Experts of a small language model.
Training: a variant of Adam for the experts, 559M tokens, 4360 steps.
Below are experts of layer 4 (counted from 0) of a mixture-of-experts language model. Rows are named router (the router's row for the expert), gate (a neuron's input weights, with its number), up (a neuron's input weights, with its number) and show model dimensions 0-127. Each number is 128 + 24 x the weight over its row's rms, rounded and kept within 0 to 255.
Before each expert's rows: a language model's description of what the expert responds to; "comes after" lists some tokens at least twice as common just before its tokens as in all text. This comes from a sample of Wikipedia text that the model never trained on. Tokens count by the router's weight.

# expert 4
It responds to: Determiners and quantifiers right before a noun, such as the, a, this, another, each, same, plus position codes FW and MF in squad tables.
comes after: "of ", "the ", "in ", "on ", "with ", "a "
router [106 124 115 155 117 132 129 104  98 124  88 108 121 106 106 132 171 145 151 183 108 132 123 136 164 156 152 126 110 156 100 143 110 163  73  87 132 113 172 116 133 113 150 140 140  87  81 118 122  95 130 103  89 155 144 157 159 155 175 156 115 130 110 146 132 168 150 130 121 108 140 107 157 142 107 104 109 100 117 104 132 120 126 118 147 153 114 128  76 110 179 141 155 134 173 113 118 174 109 115 112  82 152 118 124 124 124 148 159 155  97  85 159 123 139 149 102 104 117 134 130 143 133 109 110 103 126 114]
gate54 [145 146 128 134 116 174 125  86 107 159 148 127 130 130 111 142 157 159 157 142 152 153  80 126  95 111 165 110 102 118 126 178  87 128 101 111 135 132 125 140 138 139 124 131 107 131  93  86 158 168 146 114 102 123 150 107 118 139 161 156 100 130 142 117 107 113  90 114 145 113 137 125 119  99 153 113 188  92 150 140 166 133 167 131 126 135 137 105 104 151 152  75 120 161 133 138 136 136 152 134 128 128 184 147 120 129 111 152  95 116 125 116 156 153 183 107 117 152 103 121 100 185 156 154 117 107 104 153]
up54 [118 116  93 109 124 111 141 119  97 160 108 147  98 130 165 137 118 159 138 157 181 137 151 119 113 114 112 149 127 134  94  98  79 127 117 186 173 118 157  87  96 108  93 147 146 156 120 109 187 139 131 109 112 105 139 130  92 141 148 181 140 121 146 132 141 155 133 105 116 124 132 167 104 141  81 122 133 106 117 147 114  82  77 117 123 131 144 157 103 169 103 131 150 140 148 168 121 145 120 126 139 149 121 122 141 170 149 101 150 122 126 126 131  81 121 100 125 127 144 120 173 119 170 108 134 115 147 149]

# expert 13
It responds to: Wiki section markers (==, ===) and the newlines around them, plus During, See, List, ordinal suffixes and medal words like silver, medalist.
comes after: "\n\n", "==", "===", "=", "(", "|"
router [109 130 115 126  86 144 139 116 131 137  96 101 161 109 115 104 148 138 151 136 134 120 106 120 113 133 163 122 119 111 105 103 157 131  87 104 129 161 155  81 156 128 148 145 141 136 102 124 114 147 126 118 116 130  98 179 166 152 149 128 114 156 114 130 165 127 159  80 105  85 150 118 136 146 125  93 104 149 121  96  81 109 114  96 148 165 164 129 116 129 126 184 134 121 174 130 147 146 120 110 107 121  99 148 123 130 116 149 155 152 102 147 165 159  80  83 154 121 145 159  98 111 110  85 173 114 116 100]
gate0 [182 106 128 131 116 106 115 127 189 112 116 140 153 130 140 140 124 146 117 149  75 123 126  97 101 123 130 140 104 115 124 119 154 132  99  91 165 136 149 119 102 138 137 121 168  96 132 177 161 126 130 155 162 124  94 180 120 129 131 125  65 133 126 108 143 132 146 128 138 104 121 183 110  99  88 120 114  82 141 157 158 155 141 120 116 122 148 110 114 137 126 155 147 137 139 109 114 121 125 141 158 165  85 146 123 104 100 185 156 139  71 130 135 139 147 116 126 109 107 160 146 122 104 174 133 140 128 162]
up0 [153 111 117 136 120 151  76 157 114 168 141 126 110 124 126 114 173 168  96 121 134 141 124 123 127 160 139 143 125 122  99 133 163  92 147 106 156 132 148 117 124 141 167 127 130 164 132 113 196 160 138 131 113 110 114 173 163 120  95 147 160 161 126 121 135 118  96  58 131  98  98 123 122 165 145 136 158 128 130 145 170 154 150 147 100 114  94 140 116 109 125 116 141 104 142 137  98  90 149 169 173 168 112 149 110 147 115 112 170 147 154 132 150 105 105 116 106 125 142 116 129 157 156 156 109 149 114 151]

# expert 30
It responds to: Mostly "and", "the", and commas joining items in lists or descriptions, such as physician and president.
comes after: ", ", "in ", "'", "and ", "to ", "at "
router [129 106 126 124 112 149 138 129  93 126 121  86 143 115 105 113 114 148 143 130 114 112 113 131 140 104 129 117 106 103 112 106 111 151 105 130 157 151 169 130  77 163 134 148 160  99  81 103  90 126 152  95 102 116 128 116 171 154 167 207  93 150 103 163 132 162 163 112 139  95 131 130 170 122 102 102 110 153  90  98 140 124 107 109 134 143 130 121 128 136 151 116 164 150 151 122 169 148  72  79 113 117 130 104 114 128 146 131 157 190 124 132 154 148 123 136 129 143 139 123  94 161 136 132 115 143 121 121]
gate6 [ 90  98 126 115 145 144  93 146  95 143 141 138 152 107 153 159 112 184 168 133  92 183 134 148 118 176 103 143 139 135  97 124 116  94 147 176 124 144 142 118 152 146 110  99 137 100 105 117 122 105 160 122 111  93 166 170 123 141 181 138  71 124 147 137 151 142 154  90 104 124 159 114 138 113 149 116 119 124 108  80 167 103 154 128 113 136 131 122 101 127 126 129 137 127 139 115 120 165 148 118 109 106  79 103 112 139  93 145 129 114 128 112 140 152 118 156 179 130 110 107 144 141 168 117 121 132 133  89]
up6 [115 126 117  99 171 150 135 131  97 151 148 166 109 111 139 142 114 135 125 110 158 108 135 107 127 130 147  96 133 148 145 130 149 110 140 117 111 123 132 119 154  89 123 150 127  79 140 142 108 121 180 103  90  79 172 162 155 126 157 140 110  93 162 141 106 113 154 133 145 115 164 118  95 104 142 138 133 128 129  78 184  91 151  84 109 132 153 147 164 133 131 105  84 142 134 151 121 123 175 134 107 139  90  90 133 140 114 108 103 132  93 119 143 122 114 105 154 168  64 116 105 132 154 133 122 162 136 129]